config.yaml
d_shared_expert: 0
router_score: "sigmoid"
routed_scale: 2.5
balance_loss: 0.00852
Below are experts of layer 3 (counted from 0) of a mixture-of-experts language model. Rows are named router (the router's row for the expert) and show model dimensions 0-127. Each number is 200 + 20 x the weight over its row's rms, rounded and kept within 0 to 999.
After each expert's rows: "comes before" lists some tokens at least twice as common just after its tokens as in all text. This comes from a sample of Wikipedia text that the model never trained on. Tokens count by the router's weight.

# expert 72
router,183,270,237,209,184,166,196,215,186,174,217,189,201,200,179,186,215,170,202,213,198,188,166,174,185,172,181,218,228,195,218,173,228,201,206,203,243,226,172,234,204,184,218,210,207,225,217,218,197,213,231,209,203,224,196,163,218,191,223,199,227,208,215,193,217,204,183,197,207,181,203,194,227,191,211,205,213,247,253,189,184,206,204,192,206,196,231,162,198,159,168,169,201,216,209,192,195,203,202,173,221,179,196,212,215,211,213,194,225,218,182,173,192,196,185,194,188,199,203,210,180,234,200,196,230,204,192,204
comes before: " |", " York", "–", ".", " of", "st"

# expert 160
router,165,194,202,198,177,149,216,212,204,185,228,209,199,190,219,136,234,199,181,182,184,147,203,191,186,199,165,163,192,217,232,197,196,191,212,205,188,205,199,238,212,188,189,199,194,211,191,196,196,214,228,212,236,182,209,172,203,200,196,182,200,160,186,192,210,191,185,192,194,175,162,197,217,207,200,213,207,230,235,229,194,176,227,228,206,194,205,209,199,193,155,213,180,236,204,197,181,175,187,200,200,190,226,217,195,200,183,208,237,175,196,188,211,159,157,217,200,226,204,205,205,206,190,188,213,182,201,222
comes before: ",", "er", " and", ":", "b", " of"

# expert 112
router,210,212,193,206,160,198,197,228,207,200,188,216,221,177,174,180,226,197,215,210,196,194,203,218,172,195,190,179,197,221,206,184,232,211,181,222,195,194,192,228,217,179,232,201,200,228,222,191,178,227,219,200,253,178,194,155,196,164,209,188,210,165,194,186,210,213,190,195,193,168,192,233,226,205,223,172,218,193,253,228,197,188,217,208,196,206,224,193,195,181,176,181,193,201,164,217,179,181,236,194,215,236,205,191,196,229,199,218,206,218,189,180,230,198,216,219,199,216,209,187,144,210,211,185,225,180,215,170
comes before: "ing", "er", "es", "ers", "ed", "ey"

# expert 117
router,203,229,240,200,169,134,211,200,177,161,205,192,204,206,210,182,213,175,204,190,189,171,170,187,191,179,191,184,214,236,223,198,227,189,195,218,220,205,171,229,190,187,215,205,206,203,179,193,187,217,241,212,228,184,196,190,214,182,214,192,203,201,210,192,212,217,215,200,186,176,183,216,220,208,211,195,230,221,229,200,164,192,222,182,213,220,253,189,229,166,187,183,216,208,223,189,175,184,181,215,191,203,220,192,183,197,187,218,229,193,175,180,227,168,182,222,191,235,169,204,181,244,205,185,215,199,206,198
comes before: "-", "\n", " |", "|", "–", " ("

# expert 125
router,196,195,246,198,168,177,181,216,202,167,215,187,227,213,202,182,218,155,192,211,206,196,201,189,210,204,201,174,243,191,195,195,210,197,186,214,214,230,190,202,208,194,194,226,227,203,197,194,157,217,227,216,250,214,216,185,226,212,197,221,202,193,215,201,209,208,164,169,181,168,143,218,220,190,237,222,231,202,227,211,178,208,224,203,241,221,228,204,207,188,178,183,194,213,171,198,181,173,220,209,220,222,229,199,208,220,210,236,192,182,206,182,201,188,181,213,176,226,184,199,202,214,216,191,196,189,219,177
comes before: " (", ",", " |", " is", " of", " was"

# expert 127
router,196,231,203,233,145,170,188,183,177,174,221,199,212,209,200,189,213,195,197,204,189,186,170,192,170,170,159,216,197,213,211,186,214,196,218,191,220,229,190,217,199,169,203,223,208,195,201,196,192,241,192,217,240,193,218,171,214,202,196,217,232,200,215,180,168,209,178,217,182,229,169,182,196,189,207,177,198,247,202,197,225,184,236,199,211,199,203,186,181,165,201,163,206,171,221,219,163,155,200,192,197,207,215,203,194,230,188,196,208,206,169,221,220,186,209,223,177,211,200,218,180,217,190,215,208,176,237,214
comes before: " as", " the", " of", " with", " other", " than"

# expert 213
router,222,240,208,227,142,146,188,179,182,173,216,169,214,228,187,187,218,165,213,210,199,194,204,208,174,188,170,173,227,224,217,199,254,170,199,232,212,231,194,205,207,176,206,218,187,208,215,211,186,226,251,207,210,202,181,168,219,192,198,209,213,196,190,204,212,226,210,191,172,188,182,225,221,193,210,199,231,234,217,227,186,198,210,193,218,246,221,203,203,210,207,223,210,228,180,173,179,207,195,208,199,215,197,215,190,193,215,206,228,194,189,182,186,196,181,200,201,215,197,197,210,193,206,180,240,188,193,204
comes before: "\n", " ", " 1", " 2", " 3", " 4"

# expert 238
router,215,206,230,232,179,171,177,224,194,170,216,207,209,210,195,175,208,182,197,191,193,161,191,217,163,191,184,183,211,208,211,174,205,207,211,201,194,229,165,244,222,185,239,210,223,216,204,173,207,212,221,191,234,198,203,180,183,183,228,251,223,172,211,212,206,207,180,213,225,211,188,202,214,221,216,235,218,221,240,216,224,155,216,200,190,220,229,186,190,196,168,219,225,207,179,213,186,212,218,204,242,212,217,187,206,221,183,230,214,178,183,185,198,183,211,212,190,185,203,222,179,209,217,230,186,220,215,209
comes before: ",", " in", " of", ".", ":", " and"

# expert 200
router,206,236,237,199,172,132,209,196,171,159,206,200,207,208,210,181,210,177,205,197,178,162,173,184,183,182,187,184,213,239,224,200,227,190,183,217,218,203,177,220,188,191,212,200,199,209,184,188,194,214,239,207,227,188,195,196,214,191,214,194,203,202,213,196,208,214,218,205,182,173,185,213,218,204,212,198,222,222,229,203,168,187,226,183,217,217,251,182,226,172,195,185,210,208,224,189,174,181,174,215,194,204,218,193,181,202,186,224,230,206,172,179,231,168,186,222,188,236,165,203,181,240,209,188,215,195,203,199
comes before: "|", " ", "W", "R", "ow", "N"

# expert 165
router,197,226,221,181,198,164,195,183,170,164,217,190,218,225,187,189,206,199,228,201,160,167,205,198,179,206,191,199,228,230,205,165,183,178,224,243,218,195,147,225,187,191,214,227,213,220,192,168,165,203,220,213,244,198,213,192,197,191,228,226,205,203,215,198,230,200,195,217,201,189,171,219,206,189,221,216,187,220,219,182,214,177,201,186,230,205,229,177,196,184,206,180,217,185,157,211,215,170,204,187,210,184,198,209,209,206,200,206,202,202,207,163,202,190,158,209,169,202,181,175,164,216,225,214,229,192,202,203
comes before: " |", "%", ")", ".", ";", " ("

# expert 110
router,206,233,237,198,169,134,209,194,176,163,212,198,204,206,216,180,212,182,207,201,193,162,172,183,183,176,188,189,213,244,223,196,232,187,186,219,215,202,183,224,188,187,211,209,199,214,183,190,196,216,237,214,224,185,193,193,215,184,215,205,203,204,212,195,210,215,218,205,184,174,180,224,224,207,207,196,222,221,230,201,169,187,223,187,217,217,246,186,228,165,201,176,210,203,222,182,176,176,182,229,191,197,220,194,181,205,185,219,223,195,179,180,220,170,186,223,189,231,162,205,179,242,209,186,220,199,206,201
comes before: " |", "|", " 0", " Yes", ")", "?"

# expert 93
router,210,212,216,244,188,208,226,196,184,207,230,178,220,200,192,172,205,167,196,179,211,145,191,216,200,182,165,158,191,220,191,177,235,194,213,206,186,213,175,216,189,196,201,188,235,209,197,208,173,238,217,224,222,201,170,189,202,178,191,195,221,181,198,170,228,247,163,205,179,175,185,190,205,184,203,208,202,186,224,202,156,203,242,176,210,190,218,220,202,161,189,207,202,208,197,204,192,169,194,208,202,222,210,201,232,199,196,235,233,228,204,189,195,171,186,219,177,193,203,196,209,198,214,209,220,187,231,214
comes before: "\n", " |", " a", " is", " –", " and"

# expert 174
router,207,239,238,208,168,133,196,196,182,168,209,189,212,200,208,179,220,169,207,203,189,170,165,190,179,181,184,177,211,230,218,195,232,188,189,227,211,204,179,232,188,186,213,203,200,217,188,190,196,215,243,229,230,195,192,183,223,183,228,195,208,207,214,192,209,223,211,196,190,166,182,208,216,205,211,205,225,222,230,206,163,197,218,178,216,225,247,195,223,170,196,189,210,202,219,179,173,179,182,216,192,197,217,194,195,201,188,218,226,201,177,167,220,179,184,220,190,222,175,210,183,231,218,181,219,194,207,200
comes before: "\n", " ", " and", " 2", " The", " 3"

# expert 124
router,237,233,223,200,184,156,182,205,204,204,193,208,227,213,206,199,202,170,201,161,150,182,197,210,192,210,177,189,202,202,211,197,203,156,176,214,222,219,207,236,189,198,213,212,227,235,195,200,178,204,213,198,223,220,212,194,237,179,227,200,193,175,198,206,196,188,210,173,187,184,163,182,239,180,245,181,186,233,234,185,201,171,226,194,198,226,205,203,208,160,198,167,209,176,203,215,177,192,207,209,201,192,236,207,200,191,223,206,202,202,220,171,199,200,171,206,189,188,187,207,151,199,199,180,239,203,181,196
comes before: "\n", " The", "S", "5", "7", " He"

# expert 74
router,197,225,234,213,185,174,166,226,213,160,212,213,228,193,165,178,202,210,196,193,187,203,196,204,199,185,184,203,216,219,215,181,220,153,212,193,252,247,204,219,173,180,224,179,219,187,178,200,199,184,203,196,238,195,194,192,203,196,230,219,188,202,220,183,240,222,174,203,197,191,175,218,190,200,209,228,212,233,223,206,177,198,221,189,243,199,215,165,190,173,211,229,219,202,206,214,158,187,183,196,217,216,219,225,204,212,207,226,193,215,202,193,216,179,208,206,197,227,172,214,167,230,226,210,208,173,182,206
comes before: " of", " the", " to", ".", " in", "west"

# expert 163
router,197,235,240,200,176,147,207,198,185,151,197,207,218,199,199,180,213,187,228,203,175,187,194,185,193,179,166,198,204,238,221,196,221,178,179,227,212,200,187,213,205,185,234,225,201,215,177,183,208,210,223,226,225,204,201,171,220,168,224,194,209,197,202,204,205,219,205,196,179,175,180,213,229,182,214,220,223,225,216,212,174,196,226,197,212,219,235,154,228,160,198,188,220,206,217,186,167,190,193,195,201,211,217,206,193,200,189,226,226,217,173,175,239,175,191,224,183,205,172,196,183,219,207,171,221,187,184,194
comes before: " the", ",", "th", " a", " September", " March"

# expert 71
router,194,217,194,190,184,182,203,202,207,203,207,187,235,201,182,150,207,207,206,190,159,178,180,187,169,199,183,168,209,185,198,172,236,201,198,223,198,202,210,210,195,203,195,224,214,229,190,200,215,188,199,190,236,188,185,157,213,168,236,220,252,209,181,202,214,233,208,198,202,200,196,208,240,208,227,226,231,225,219,212,213,218,241,185,225,198,225,197,191,213,215,190,215,189,178,161,194,182,199,245,204,199,231,183,223,186,181,213,199,224,172,194,198,179,177,186,181,217,204,206,161,212,194,175,225,191,233,212
comes before: "ed", "ing", " of", "ent", "ment", " to"

# expert 76
router,196,216,234,209,173,177,202,197,165,203,220,168,213,182,233,194,228,199,179,225,185,193,187,204,214,169,195,170,230,220,191,160,231,182,225,235,219,190,199,233,188,197,214,199,215,184,176,195,175,200,211,230,217,204,190,188,200,201,225,228,211,214,213,181,180,184,180,178,200,202,157,195,206,204,232,174,217,217,214,209,179,183,200,198,200,201,207,191,230,174,188,177,198,206,209,148,147,208,173,211,200,201,231,179,206,203,177,200,233,183,179,177,191,190,194,210,195,202,147,184,177,238,210,193,213,178,194,190
comes before: " of", ",", " to", ".", "ition", "=="

# expert 164
router,211,228,197,207,172,151,200,208,187,155,188,203,202,216,177,197,208,185,201,164,199,192,214,207,168,183,170,201,221,192,194,210,236,209,220,188,209,209,178,229,194,194,221,213,219,196,178,166,191,233,222,213,226,183,183,194,221,223,213,223,230,184,179,195,205,223,162,203,183,188,184,191,186,181,229,181,207,236,208,217,166,229,211,210,227,229,218,144,195,159,178,170,191,252,203,190,189,202,195,184,183,201,222,192,183,191,206,211,226,225,169,198,217,184,187,231,199,200,178,211,186,218,196,199,217,202,205,196
comes before: " States", ",", "ia", "ian", ".", " York"

# expert 222
router,207,237,236,213,178,133,206,201,182,165,196,210,211,200,209,175,220,179,200,203,192,179,176,185,189,182,173,199,212,243,228,195,224,182,185,221,212,198,175,224,198,187,223,221,203,213,192,185,193,209,230,209,230,182,183,180,208,187,213,199,209,202,208,192,206,222,217,192,178,168,178,198,215,204,211,205,218,220,222,213,175,187,224,182,216,212,239,177,230,168,194,183,217,197,205,177,169,177,178,207,205,208,225,207,176,211,189,220,227,197,177,177,235,176,186,222,192,221,155,199,183,228,196,170,237,191,213,206
comes before: " the", " a", "th", "',", " his", "°"

# expert 242
router,219,220,219,181,190,160,195,176,165,158,208,204,242,225,187,194,215,202,184,209,175,180,154,180,175,185,197,192,218,213,211,187,243,211,225,202,238,212,161,214,170,188,208,198,190,195,173,201,178,201,184,193,229,193,211,216,207,213,220,209,208,174,212,206,223,245,181,201,202,178,174,207,218,192,225,186,220,205,246,222,176,169,226,190,200,215,228,170,215,178,173,207,216,202,217,190,209,171,208,187,194,197,194,197,176,184,191,208,213,199,203,174,195,157,196,210,196,206,180,180,154,206,192,168,218,194,210,210
comes before: " |", "|", "%", ")", ".", " of"

# expert 177
router,203,233,231,215,189,196,202,186,202,168,202,203,222,211,215,185,220,173,218,232,185,172,214,210,196,186,179,188,206,221,206,194,217,194,216,204,215,210,198,242,188,194,209,235,245,214,208,205,192,196,248,176,218,193,191,198,195,193,189,217,194,145,198,202,223,197,180,229,178,190,142,194,225,199,225,194,201,215,244,223,207,191,239,197,214,183,207,194,223,170,175,186,212,195,228,214,179,213,186,189,201,199,200,203,184,192,190,207,216,180,182,182,177,164,169,193,182,212,163,209,181,231,206,181,214,144,205,213
comes before: " 0", " |", " 1", "\n", " ", " 2"

# expert 147
router,216,217,206,211,173,150,202,178,177,182,206,189,222,243,184,170,243,166,193,207,218,164,205,192,219,202,196,190,219,239,203,208,215,180,196,225,209,198,192,221,206,184,202,219,222,181,212,202,197,254,211,201,224,188,206,196,206,201,210,235,225,191,200,160,198,220,182,176,171,185,187,209,213,227,228,205,266,221,213,209,175,206,208,190,244,205,239,175,195,190,173,205,209,215,226,196,189,191,202,206,226,191,224,216,210,199,218,212,225,182,215,185,207,176,217,240,196,206,189,207,203,213,184,201,187,174,210,204
comes before: ",", "i", " (", "a", " and", "'s"

# expert 245
router,223,226,220,183,202,161,151,205,182,203,227,187,232,214,217,189,204,203,221,214,197,175,181,169,163,208,188,207,201,206,209,198,213,193,216,226,232,195,168,228,202,200,209,216,224,235,200,210,204,223,207,187,211,188,183,193,226,205,199,229,225,200,186,181,194,196,190,223,170,185,212,207,199,162,202,191,233,213,211,199,189,152,197,206,193,249,220,193,213,166,212,193,230,197,217,175,156,207,204,200,202,205,217,184,217,174,221,236,238,201,218,165,200,184,203,211,186,213,199,210,200,231,223,193,235,168,180,169
comes before: " the", " be", " 0", " have", " a", " make"

# expert 83
router,193,233,193,188,178,174,203,172,183,199,201,199,213,186,188,178,191,158,216,197,182,188,210,216,194,186,167,174,186,223,202,166,236,210,199,205,208,205,168,226,164,197,196,222,210,183,182,200,179,236,241,187,219,210,196,154,184,201,208,215,199,190,186,154,190,173,169,184,189,158,184,210,228,202,199,199,218,199,221,208,186,214,213,213,205,186,232,209,180,165,179,212,219,242,186,216,173,199,197,195,232,226,215,234,213,195,198,231,227,203,187,189,201,195,210,253,186,221,212,204,190,214,210,163,200,197,210,218
comes before: ",", " and", "born", " in", " of", " who"

# expert 214
router,201,241,230,217,152,139,201,186,163,169,217,177,209,213,206,182,220,170,205,211,190,173,187,194,188,177,188,186,220,240,220,195,229,183,184,218,215,214,179,219,195,187,218,198,198,214,192,195,199,225,261,209,226,190,185,182,201,175,213,209,208,193,209,204,213,222,205,197,175,174,174,218,222,200,214,214,223,229,228,219,175,192,235,182,211,222,233,194,220,173,202,193,206,204,210,171,181,181,181,218,197,207,214,197,187,195,194,218,231,197,179,175,213,177,186,221,194,220,169,201,190,219,218,181,233,190,206,192
comes before: "\n", " ", " 1", " 3", " 2", " 4"

# expert 91
router,183,227,255,225,202,178,168,192,176,165,244,193,210,228,186,182,206,206,215,201,190,201,191,182,193,181,145,189,227,185,200,173,212,214,211,208,201,230,211,193,197,183,219,187,220,208,206,194,182,192,217,200,196,202,162,202,201,190,249,219,194,177,209,199,197,202,169,198,229,177,170,215,213,184,226,195,229,192,227,241,214,188,248,160,213,197,205,207,198,188,166,172,226,190,222,198,202,216,235,208,206,241,198,178,198,218,210,197,203,204,179,174,200,176,183,230,174,207,173,209,181,212,193,186,212,189,203,204
comes before: "\n", "==", ":", "See", "=", "S"

# expert 122
router,183,239,224,215,173,189,195,221,176,166,182,225,205,218,205,184,191,193,194,185,168,181,187,190,172,215,179,190,223,229,194,196,225,203,208,227,208,201,176,215,154,149,207,180,218,194,217,181,204,194,215,218,212,164,172,192,192,186,204,213,189,186,181,170,211,190,198,182,172,160,195,198,214,182,243,200,203,224,200,201,190,198,216,166,198,192,235,205,231,191,184,213,184,185,212,185,187,192,226,189,200,175,202,207,199,221,224,264,222,179,192,202,200,161,160,226,187,205,183,213,169,202,213,183,214,199,212,178
comes before: ")", " |", "I", "S", "E", "P"

# expert 75
router,195,227,237,205,168,136,201,203,175,162,209,199,209,208,208,180,220,180,208,200,188,168,165,180,187,181,189,192,207,237,222,195,227,193,187,220,216,204,179,232,192,187,217,200,203,213,177,189,189,214,241,210,232,179,195,194,214,183,218,195,202,202,216,193,209,224,221,208,187,175,186,208,225,201,208,193,230,218,230,202,171,191,226,186,215,213,252,187,233,172,196,187,208,209,226,181,175,186,176,224,195,202,220,196,183,202,187,219,231,189,183,180,229,167,185,217,184,229,169,200,183,245,208,181,212,200,201,200
comes before: "-", "|", "\n", "=", "==", "cent"

# expert 84
router,209,228,241,205,168,132,212,194,174,159,204,197,203,206,217,184,219,179,198,200,189,167,178,189,185,185,187,186,213,244,217,197,229,189,182,217,208,207,180,226,177,187,203,201,195,209,191,187,189,225,236,209,229,178,185,184,217,192,218,202,204,207,218,192,210,222,214,200,179,174,182,212,223,202,214,193,214,211,228,206,159,190,230,189,209,218,247,187,229,174,198,186,207,206,221,185,176,177,181,223,193,207,216,190,179,199,183,225,227,204,175,182,230,174,190,225,192,224,163,202,177,243,203,185,218,204,211,203
comes before: " |", ")", " -", " been", " –", " hold"

# expert 226
router,202,205,220,203,169,170,190,185,179,188,208,206,214,208,171,182,246,186,196,206,206,168,186,186,196,199,195,202,194,229,202,201,224,191,189,220,220,238,185,197,173,189,207,225,202,201,184,218,185,176,235,197,246,210,182,138,199,176,201,205,217,184,211,169,212,239,188,181,173,203,196,200,229,195,233,200,200,234,242,197,177,177,218,203,218,190,214,196,213,162,183,181,209,229,223,201,188,176,180,203,219,213,196,191,185,171,170,211,222,211,191,142,237,174,205,187,201,220,176,184,193,207,188,207,220,210,211,203
comes before: " -", " |", "ach", "  ", "ts", "us"

# expert 157
router,204,242,240,214,172,137,208,196,179,162,205,198,199,211,216,182,216,167,195,201,180,172,169,178,188,181,186,195,209,243,217,197,225,182,191,222,218,209,185,232,188,190,211,202,209,213,189,187,191,220,237,213,232,185,193,192,213,192,212,198,207,203,207,193,201,231,220,204,183,181,182,214,224,204,212,194,223,214,224,208,178,185,224,186,212,209,253,185,235,171,201,182,207,215,226,174,170,182,187,221,196,199,218,198,180,201,183,226,218,197,171,176,233,171,189,223,197,225,169,201,185,243,203,192,215,197,203,202
comes before: "-", "\n", "|", "See", " years", "iance"

# expert 224
router,214,206,255,189,178,160,206,200,187,183,205,145,211,213,200,188,221,161,214,188,211,162,156,192,196,196,207,176,211,197,214,207,218,201,188,195,224,215,182,208,181,174,203,212,219,201,193,184,176,201,218,196,240,203,186,169,217,200,211,207,208,180,217,197,224,215,201,167,209,183,150,220,231,208,247,199,204,214,222,215,178,189,210,192,234,239,243,199,183,173,182,194,194,199,176,200,180,195,226,213,209,201,219,197,206,201,190,223,198,180,169,188,207,192,184,235,177,188,202,221,189,241,190,190,219,188,215,180
comes before: ",", "'s", " (", " |", " was", " is"

# expert 199
router,200,235,243,196,170,130,207,194,181,159,212,197,208,208,211,178,214,180,205,202,192,166,171,186,185,179,190,189,213,241,226,196,226,186,187,220,217,198,177,229,184,190,212,214,201,210,177,184,195,213,241,216,231,185,197,189,211,185,215,195,205,199,214,194,205,213,220,203,183,175,182,216,223,207,210,195,223,222,229,206,178,190,223,183,212,216,250,189,224,165,196,185,210,206,224,185,178,179,177,216,193,200,222,183,178,207,185,223,224,201,175,177,228,173,181,217,192,229,170,204,181,238,205,185,212,201,213,194
comes before: "|", " |", ".", "–", "--", ";"

# expert 78
router,168,222,221,205,170,151,174,204,186,156,195,199,214,190,183,167,188,174,189,185,188,172,176,196,168,202,167,194,199,217,188,187,206,220,181,225,217,212,187,221,199,167,195,180,218,197,177,204,202,241,211,204,226,218,210,199,194,158,220,222,213,197,210,165,188,224,203,190,166,202,170,191,214,212,211,182,214,190,223,198,238,186,205,227,209,217,200,191,189,188,194,206,186,187,219,226,193,188,186,216,213,221,199,211,225,185,206,210,248,204,209,162,186,201,205,196,179,209,243,179,180,209,223,153,241,193,190,223
comes before: " a", " \"", " well", "The", " the", "S"

# expert 198
router,191,206,228,208,194,167,206,214,189,162,181,187,227,210,222,183,233,186,243,210,187,202,170,199,161,201,167,210,212,245,215,160,207,157,204,208,220,206,194,205,204,203,220,237,194,208,211,191,183,194,228,237,232,196,190,178,220,178,221,186,202,208,192,216,197,241,172,181,199,168,186,199,239,214,211,219,197,228,200,221,188,197,205,183,225,198,234,163,199,190,192,191,201,199,210,217,185,228,187,209,217,206,203,209,182,206,191,232,206,198,197,167,218,186,213,228,198,197,209,184,179,230,194,214,221,148,220,228
comes before: " |", "–", ".", ",", "th", ";"

# expert 202
router,203,233,218,202,169,160,174,169,168,167,187,211,227,214,192,183,201,206,203,204,194,188,184,193,147,208,186,185,185,220,200,195,203,194,204,217,218,190,171,229,207,197,220,206,229,195,170,195,195,217,221,170,212,181,206,181,185,189,207,212,207,212,201,174,212,227,194,193,194,189,199,215,251,222,182,205,193,225,265,192,181,181,197,175,205,191,244,178,231,193,216,191,186,218,221,205,195,202,191,230,223,215,213,195,229,173,238,218,224,207,198,185,209,174,178,241,181,208,195,178,196,236,213,200,230,200,186,215
comes before: "1", "0", "2", "3", "19", "6"

# expert 151
router,200,234,243,198,165,127,204,196,181,167,208,198,205,212,212,179,211,172,205,200,192,175,172,181,182,181,182,188,209,239,227,195,227,185,186,224,214,196,183,225,187,186,209,201,203,215,185,193,190,209,237,210,228,184,193,192,213,190,217,191,208,202,211,189,221,204,210,201,182,179,181,219,220,208,214,198,223,215,228,200,176,186,229,178,214,220,246,186,229,164,185,188,219,205,223,183,180,182,177,222,200,194,226,188,182,200,198,223,227,191,182,165,230,175,183,218,188,224,165,207,178,235,197,189,219,198,206,198
comes before: "\n", "==", " The", "The", "===", "|"

# expert 111
router,177,232,217,215,168,195,157,204,199,172,234,186,214,200,209,175,238,183,210,155,204,193,199,184,200,192,174,190,209,234,169,181,222,207,199,223,213,207,215,188,191,183,210,167,234,218,206,186,197,212,239,193,189,187,202,193,183,220,238,200,191,201,186,225,193,200,193,208,197,192,187,185,216,196,203,205,260,213,224,235,213,175,230,173,224,190,223,181,182,181,167,188,240,241,198,171,186,205,169,203,227,213,198,181,184,180,192,230,238,184,185,184,203,176,177,219,187,193,198,191,183,207,189,190,216,206,196,191
comes before: "-", "|", "\n", "==", "The", "==="

# expert 191
router,211,237,209,227,195,185,177,192,189,210,191,220,214,189,182,189,242,178,178,172,174,158,203,197,176,166,148,209,190,227,184,181,202,179,163,241,215,207,183,232,199,199,182,187,211,204,184,183,200,225,218,209,222,162,191,186,207,211,204,219,205,171,223,163,171,201,196,200,187,177,182,201,207,187,202,221,224,223,195,216,185,176,232,179,220,210,191,216,198,185,198,173,213,186,212,183,201,169,214,218,215,229,205,209,212,214,202,214,260,182,167,195,185,178,167,204,204,188,183,213,201,200,212,189,240,194,200,217
comes before: " the", " a", ":", " his", " an", " her"

# expert 88
router,207,233,209,215,181,210,192,218,213,167,236,186,238,191,207,183,237,180,220,197,192,197,181,177,159,198,174,207,217,213,189,162,197,198,206,220,221,198,201,203,186,204,213,220,211,215,165,192,205,226,257,227,214,210,205,182,208,178,233,187,194,201,192,193,183,225,170,205,218,190,183,210,202,195,223,183,210,215,200,207,183,193,209,191,209,203,231,154,216,195,191,185,215,232,210,218,176,185,219,211,216,209,191,211,168,192,190,216,230,180,201,185,232,182,192,259,191,188,202,185,135,213,169,200,196,191,194,224
comes before: "8", "9", "4", "6", "7", "5"

# expert 221
router,201,240,244,207,175,127,204,205,169,159,200,201,207,202,215,178,202,170,203,198,193,172,179,183,184,173,189,194,209,242,219,194,228,174,197,218,219,202,183,226,185,180,217,214,195,210,184,184,193,212,242,214,231,186,187,188,217,186,217,199,207,210,205,190,208,214,217,196,178,176,187,215,219,204,210,203,228,214,226,201,174,194,214,187,213,216,247,180,227,167,188,175,211,202,222,188,172,180,178,222,195,199,212,199,179,204,190,223,214,200,181,176,230,176,188,222,190,224,170,204,182,239,198,190,228,196,208,199
comes before: ".", ",", "–", ":", "th", "nd"

# expert 225
router,221,234,244,203,214,184,163,210,205,194,203,195,245,207,184,175,195,160,250,186,163,189,199,167,168,222,173,218,183,220,221,183,205,167,222,226,213,237,177,192,184,195,202,190,210,217,223,204,203,217,192,210,220,180,182,200,200,197,221,201,238,197,217,171,207,198,211,215,188,182,180,189,204,174,200,194,238,241,220,208,201,178,219,192,206,217,227,196,177,187,197,187,202,203,209,207,171,182,186,192,185,219,199,180,216,168,232,236,219,201,191,200,211,174,185,210,189,213,176,202,199,217,213,167,233,165,181,187
comes before: " the", " be", " a", " his", " her", " have"

# expert 197
router,181,214,233,228,210,172,215,190,195,215,189,210,212,210,210,164,217,201,193,200,175,192,228,193,202,217,134,218,200,214,185,200,209,179,174,228,216,191,165,235,204,193,209,232,211,208,199,185,191,258,197,232,221,197,195,190,221,201,189,230,204,179,195,175,185,192,183,215,179,205,174,158,210,213,205,215,215,232,226,232,199,194,240,222,200,209,256,178,182,154,194,204,191,208,195,205,181,188,200,175,238,203,208,202,208,214,220,200,223,213,189,169,217,184,193,194,182,206,192,219,173,215,214,199,230,209,206,202
comes before: " the", " a", " his", " birth", " Represent", " their"

# expert 114
router,198,217,244,230,184,156,182,222,211,163,225,212,222,198,182,189,230,193,195,188,148,187,176,203,185,184,187,191,230,222,185,189,206,216,203,206,220,240,176,232,164,179,210,201,202,221,172,214,204,203,245,185,219,190,212,193,223,195,228,222,204,182,198,185,220,249,180,171,143,195,180,206,205,189,215,211,203,221,212,190,191,186,206,179,205,211,217,184,219,213,170,183,181,192,200,176,187,210,185,223,186,217,202,185,197,221,179,215,211,196,194,189,185,177,187,202,206,209,145,231,181,207,210,195,201,217,184,206
comes before: " States", ".", " of", "S", " to", ":"

# expert 138
router,220,227,226,221,196,151,214,179,215,162,206,201,224,186,188,174,206,203,216,192,188,186,226,193,198,210,135,202,184,206,207,197,207,186,206,213,197,202,211,217,222,191,233,185,202,202,166,179,214,233,213,196,207,206,208,175,219,169,208,208,242,175,192,192,195,188,196,173,173,170,183,214,210,173,196,211,225,221,205,213,170,212,261,184,212,225,214,188,197,161,189,202,209,184,209,201,180,198,232,181,199,225,216,209,221,207,230,224,238,208,175,196,214,164,169,227,186,196,202,201,190,191,218,190,211,188,195,164
comes before: " the", " a", " his", " their", " an", " New"

# expert 169
router,187,244,221,201,128,154,162,198,204,190,204,181,216,218,186,186,216,157,219,177,212,207,183,181,203,168,192,176,188,217,189,191,221,170,200,224,217,208,202,201,173,171,198,181,205,217,194,197,188,197,205,204,230,197,221,185,204,184,197,216,189,189,215,204,204,214,163,208,179,209,143,224,198,202,237,218,215,193,213,171,208,188,234,173,214,235,199,196,197,176,173,184,221,205,202,202,179,203,182,241,201,196,238,187,217,218,201,211,217,171,205,179,202,203,188,195,196,184,207,203,163,192,163,178,192,193,192,198
comes before: "\n", " The", " In", " He", " It", " was"